From a checkpoint of a small mixture-of-experts model trained on Wikipedia.
Experts: 32 experts in each of 7 layers, a sigmoid router, a shared expert of 64 neurons.
Training: a variant of SOAP for the experts, 426M tokens, 6502 steps.
Below are experts of layer 2 (counted from 0) of a mixture-of-experts language model. Rows are named router (the router's row for the expert), gate (a neuron's input weights, with its number), up (a neuron's input weights, with its number) and show model dimensions 0-127. Each number is 500 + 40 x the weight over its row's rms, rounded and kept within 0 to 999. Numbers have three digits each.
After each expert's rows: "comes after" lists some tokens at least twice as common just before its tokens as in all text. This comes from a sample of Wikipedia text that the model never trained on. Tokens count by the router's weight.

# expert 9
router:516518459515513503479441405455459487486528538465521422569470507465504542495536521549532456476539470505468512487475454523482517487481467543510492508455561482488493594498448544528509543431525464522485541481562545518548446460446526551491470473564526507508550475480465436528525413556530490420529559435496521485534607561488493581480490555451455448494453528493513557485495404518504499518544
gate3:544506437529464516564464519513523510543514521448481476470438519509519459476556526455497524478535474491512494443488525526516454507559501526519554511499566552504486452419518469502469539499552488477497494514401511501516490454524454493576467425456455461517416499532480600563516448420424600491513516429537569439466549569503522472509505497471456484452515538510538506483567499507576513468452
up3:476485501466449454489465517474441471473508434525521517540488466445565503481542535529433570555544522492543525495472596467497512506435536464508522517586464509512526466512517531450504498573523478503423480517544457551457505527484560517437493445542486500508493486421518424481501568464475543541533487462493512458556453445390457516480578479464553505449487558532460470498519586483496477552548
gate4:440515522469524524478563464494437512545482513459562521514478514503522543467495516471523488510449469482517451501503533445457470454474464519492536473524462527416499479486534561522530543552544542588458584503550497545490501471560485499512560454500481517440542524513451419524375611521445505506479626510525522521498504440527493575472498498484446478469466466458456542530521469486497463524442
up4:529447469524462440502555479482513559545571530521515478491491563469426551457578489557520491526506539523466507466468501536584518526534423441494496505533409497524489521495494479548516453512569462497495538525593458402548440544526519474520586469530497476472542470512501507501431538468474479500502477517462537418494509470457478585538551479509530521533422489525431504490424556516476497490540
comes after: "\n", ")", "\n  ", ";", "H", "He "

# expert 25
router:525467514447531505514501508557434530489537521438466475494498504480460464514513487486531477507479477623458504519484599481490501508484542567443495493468467476471513535551437416507540473423490487474486502508575565429503432470435493508507462525541470485485516438434494458547517545458498523472527529424571511476508493448509554549474491455494498535467489606571488571549544516404502486525508
gate24:465449582499502472534507474464511528573522555471481446438495455469507515588415472478536496426514535535492481503536551485543515423531469451462443509454533528477497498524524588471462507527468552528479557535451547523522484586499486537535515508454479463496547556542495474455537455485493471478494500477512545474509460578504490559462425519503484501503482595432424513451534468492542500416569
up24:552469471482540512552389459454458523484482501464555494476518569495477472501535493519485434492479467461495507478445462474464387423485478463530531525515522502477471464523504492543539576478533466550520494606504537449554428484529416479551531505441478570500503484579488444517510467573455501445455472515455485497533496498495446431511476583531521505566525495544469485514501470539554464526451
gate25:475474520466504557514531590487469464459527469469513472549487487459470464551524527549498488534480508545460535440485487395540541524464499450458531590430488539451491468507474471521578564544518456543530481534576531479403483491475497566531381497510507532492532449469489450487552478506573504474462416480525446461529494534455467557480448463513510533498482454463467437493509494510485558474458
up25:547518500500475511409507400549529488484534434501504533455502451437540423527480560510534442459462499541544515497523481446466553502547514495416391494493495514454460514441549480522463466451537509533469478513528516497489478560468506492460488487553420418438531476495542481451462472546514420483460505566498551475497463527511516416590485504552502515488509514522495575453492455537457477533483
comes after: "\n", " ", "0 ", ") ", "1 ", "2 "

# expert 11
router:454559498503499543464470471546454504430534607504570494511499513474516478546530459481485474559514508494476479541498465530423493584479480490476506419458465456521509581561539505583569520493495515449466490441493570511462437474499536516444522514564576474460473505417527457504490440509556540506533541513480488435505456470483462497462504392493435519513424499555511519551517470474488495532514
gate4:482548488499476543448498511584537564547515491459528446575512508603481501470530476494500495528562522489547517505471508462469529522477471530425525432496486492526525512581493433514489489445512524509537502454504522475505531419594557503607485466557548455482459475510468540557560503541544523505502495453475542491519495465455466488621493456527438519484480514538484560452536468498528435476575
up4:546489521491504494500499544459485526622548497481480578491473463479518495535545429479474525496451521529523532536532530505510491526513493518437535550448519512514548512520585468590469422552546459616509551553534500501530417454514502454511485509451464524439466566537400455484518459491496495516515528547490596512515464476531475558439517556546521495524467499526480477512484503468460428455538
gate5:492559498549529526502526515500447525483464524423558504451532487555505468514480461571480447532451526547494511457521570482530577519508488500479566508479471469583512438464512418496471423473481501543498460527602499511409463544502482486511520583472500535447551514500414431508512553497474424583494558429495454471486467493485476481525487420518473453453431455508456494499487522538510491492489
up5:488476437492504504465467468468570490559412576464557477513496532552554464576477446523465479488484545468489514461528497497469465511463517504527522466490523467505665472531500580497498496433516548501564500513516574469548542531442496470501503483479472527412505498513480492475423513490580486546497498470431561530525503522493473456596499457514537487503526483488502548466567503489554432449514
comes after: "| ", ": ", "- ", "(", "; ", "\""

# expert 5
router:456555483542575510474464520494508453460512541459489505479529480477477472550501450474535493561510461514549558527444519547497554572551423543478468492498489511475488562505559460564583477445419468485450519504482537492505441571448571452451514465505534505441460462520502454529502430544627580523529577532505511504536455559434520469469492489500463473529524509462531493526497440493519530488512
gate1:447587539481498504491453447505487396442485472491484517493566518468465450475483456452556572567537438503475459515468502500468539513457503597463488493458477473470480491489544522492549532441506482518437584485463534517505413453505506512522511510457469429438543517535440521466501494463506557510463519459355488496481504512499545471504481534526434594522559477487506482526466519475535539488534
up1:490506552425469472492530493501463454493527499464528574493496493463469553466488430530543501574544504434496553489559534406510527439473449479435446506477541424441464481487529484540495428475494450479512453548483501481518482484514476510489464486495462505541504440471491507648486510482526520451454503523519536539502552478401521488548504463497445581441543437502478553478489554506481478420523
gate2:476563533537480534477444493505481476492477467517492552536571551481498409498472520496576490492531443505554440533506487501520563547453499445560490501456465473446532490495478477607423471467484558488548397544441538485528538546460551366479505515486438518463511450542535487495590469525484522508442499544470505487512556493464540505498497548519532522467542551484510564515509524553503523531537
up2:482498456452536468575557496511484425472454480503464534535533540504499474490520476460524484484502500499442449494516484487516533514452494487557507486481471463456505555575525508421516475433526518445492470477548533479484512465462563553474470574363465489368530498499488478483492501475535494450552508482525570434553478385508469504524498535464392499518495465512531544443508455536513521457501
comes after: "- ", "\n\n", ". ", "==", ": ", "== "

# expert 6
router:512538454559531495496454477473443577440552514470493449490456570475483496483532503555510483512514508530526552483475551590480541476439503517486444473412526525502559520531533513503512527365536463539444477537538484455498423497461479543445474505591502539523472463529523482514523439527536495500560572438499522459492583493477490527494463571489444431507510439507527511490490470447507526472426
gate4:547503529484548558470460491514495538486509519439582486471499452475412483532503431502519482459466521428470481462524527448534471541479539445497511524505546543470506543529545475548551513409593478479501521492497480450517432447490487495565547452536491496514415448528425519563503462565576501525476505525527529434485465558553528485522528491406510490488602500478451497556509525501482534433519
up4:479456479539494393476473421501497481583566500534568435554461518480503539484483465512507541449458562560500497476482504533501556568484458506557482503545519554506468505501504485489431486486559496436479457408540495440516573453527535547521592491487529540509461438522497446549474527547489515524442523511449454534542527544497507522470456535486544436507451490510440589505500462512487522437453
gate5:445492579502485504446548530444471468545495495455477525531494493467536554506467494569435462433543574503493584479528578485465545519456506484494484516424570469480591468520441534501521463448445497505494536445504513493446544470470471558468473467440535410539546469503559516492454547528452494551496530563507504489508443495504459564486426534461411539477497498542471483482469490541505492481427
up5:537547540504547552496538483479377531514482497467492489476504529444510528528498513552525517519489503528531568511507503413470491457468558424476527519478477509435535443632469525566515551491484466517508505485565461536431513470537495549418492562434503507496513534514517502473502547460484466487503550592567509455513616474481496511547469481454503513508526437483451531460549488500537435474523
comes after: "\n", "- ", "\n\n", ". ", "\n  ", "was "

# expert 4
router:530493500509533498514452467546449413447589665492517455522554471460450527479524526468508440582440472532509498504483527521475463540458503537533450476460515466532516540542520488590516527461456436475492521472499559557525468495479542500491501506511569535479479496446494493528489512511554444499463536383548495473513515556497478553482495507469493499520419485472519506565497531481493492568575
gate11:451486477512492505512519526515446476464563537535568592504550451484481467501461470514533445459513480539584592492496450497452474516490519535518519505488607461486572435501490551457553479525503525510503538499503521544568536537512454508508499498561409475458538558566527561522506517522561447438541560488521504443463485483546531476530548417428487521455494490472488489556508475502501440573447
up11:526497495498504486467369493499516501447448427454460492488507472553533461518506530522525562568507545506486462489521496461445528536577505508541486505496508522529508516497522452526429544487501439515500496461505527518416454471520497462474467536462515527568444462531484483573553533502451579561513426574569535465512566532603520445516451470538482504558542539557483491518531547447542451458496
gate12:506496530500483575480458536505475468512541536492524501445454534527442516508583465562518491461490529507538538453536572554441525503413497496498491516516545541539578521430464470529482459560512511443403475537491583458504504485483499500482474504498536480484514416459495475512454468478535554516477589459448492494535538504327504521585471498568456489462506495455496522510520515515491512481500
up12:480525466547503395513457504478474485452468449497498440508520501475509500400483503445432575554434525521528530473518443541540516482553533419480460488425534494510542492491562553450487491436479554523517525503480466551481467558507478491475491496524504584492516532525587490497531520492533547487531495509478570579489502515631554473459527511456521538457591539505458485502554487533505496549467
comes after: "| ", "- ", ": ", ". ", "of ", "\""

# expert 20
router:500524505479487532450496498477471516477607534496515483504460494553497516463544553447554489519484454518543456587437500535475571491466485476486487480495538491557529566541483511470508485444416461527399551493502551436533486524490526447426551465589535513525504463449502538542505519528497512541521501475520516526491580479501496448470508440445498565437461469586549502512549550449498501550403
gate9:493545500493457496435494553499433478513559499504591491592445519536465516402548493485501539463445514413527493581498442505530547489449511464447531560514534469516493461475446499473502505548542453539445531486497470426448451552478542529441533526468545516448514460532444571510469512522454463509472540575545442521499542510508490464431456497511547518474502500479609489533538523500511463509537
up9:510460483478476508477473523569514481463476464499519458456496509569490489433551488462532536594520524516526502537529461521539503393491477456464504498465424441506487425517479491512475527558518434512424478500505557519493477523530505591542463471469441467500561458486580499513513532484461529471507530508586392520509510426534504444480421515517477479516432505560509509483435507533489495526612
gate10:552488474499549503540490507491386548495529524502533515583508487537467541541494479514642451493485525507450446440488522445425531560393465500499509473490569506501535493572469489464445584461510474521510514484541504444489500486467505479526480423523502555528501480541556483491516496576509516556498531496497479459563444509412463451529476432535499520444498479547528485524524517533505577503524
up10:444465481475571551555492482510381562464584481459551492588506482507546484546479519529540545451514509519482486409500430532492541558446488565468559506508515442461494494534486459513535477559538433526514503495472506462452465441530543519536502503501499474482565484490485508485504551514566492589484469470557489443508483517400497482537480482487530499403433565517524514532483516544542504464479
comes after: "| ", ".", "–", "201", "200", "202"

# expert 23
router:532489515481547498427490537477502530411473537472486492552515535501489519459521437533547431523459531589467531485448496547430505528513495467450499501444497492558584472513583483495540451461480479491458499541547454481514485531432558469543485421533500486455447474550507492527452473522560502498560491505513517520579476509470485467459400447511434497563491488471530510524633484486522555543510
gate27:514503522460472490547516461550559510462469514485452460499555472495487481581618463490498543478498484517499492477444515519482521514523451463523517463533505549542556567524499513512506473470450470461518545501533519485489554464397567558532516563544554513545475430540526517475509493450535483538486469500501548538493551468408493513527453466581518506461556427476593539425450394491461523496492
up27:516477511537479504558481503473402482483486487496519464594525499536524447397453522457426491465503521471530499533561564459505464509406511509437472519457446519531547456486471537460500470526524497512471492498452471505493521477516416474425545543491489465540514466413438560472489554545462480396538582495548463484515562520538519474438467508516522458508420546492494484483454556500475522505537
gate28:501550538476420480383499543452433568501491479568463516412449566531551517548554493535490443432555530503482499472499505450465503502523450476485450569494451481521516495412498500517555511513484446514440457486513530464492456477449442465501500496479499463444488518538477426511542457445412434531533552508504556452524491468429537493504495528569511531524537546527524541493517504523523446484548
up28:456478487460494470472566498514503464510515463509581507503599512502534490450536603546541537543529426570480480509471480509536499544461614447489436478500526506472407537591509463492460484509479517563585481487442458465445472462511453502486482513544541513505481470440504559505451486595419486459502478478503473431483492491469546473500447465542514517520452448458539502532470518508511467527478
comes after: "\n\n", ".", "|", "=", "==", "- "

# expert 8
router:464489481452540519474471490470441500424518519546563548497553553450492501421486509501402464530436587487475521617443453575507552512500457521509495484509495504551568506536458501576521539474492469498455546519524518461498489481491459539495478530586505488557525497493524498566398510564533540488522506532599559486512507556456504498480486473500530500508510460494513490540453468413531495557540
gate8:514586474486495477510480389471452527500502494482381539548570529458514420482443474456473442527459478506496538461509502465517528535520462497490458472511473501556537498555519527488515576460518520520572505429472442488509485517467475489440456509513523484514539468507503510415522487490505495433517445548558457461469498480534509439512551427407474546471498491537483599498533537415539492549526
up8:544539514482543457499476571539459574534476546490520523485533461476522418590507452497517506512554483508490587515430545522490519535475496571539504476491495568537518525492474560508494535508444443543547522448471465535552505470471522508532482460525565480559490491518515540422477516511435418550508509448606532528518498461496504521513574462417544535438503450486481494452462521420542449521541
gate9:462536489480529483409542456499429520460513569492450491460523495476505494429570449475499510407528510414518535478451416525470479563507517427488484503517516507431506521511504524494519494484574463532503450549518596549533572453511420434464504507485500521480489496523513506410485502452516436519414429475477531551554557483438462503494491511501540522513541550489463535504512509522580517536519
up9:508472452517417490569444484485550542493592517512455510483484491538530516462468487487546468528500511545495490475500622447467488446449531578437491469498501448483480530423475506530509557496468410543500504447484426475520448501496509509472539527504512477527563543548553522535565535476455538506564504443550491491564391523450547488509495490531479439565460469527529511460544538501479571523502
comes after: "| ", "in ", "(", ", ", "In ", "–"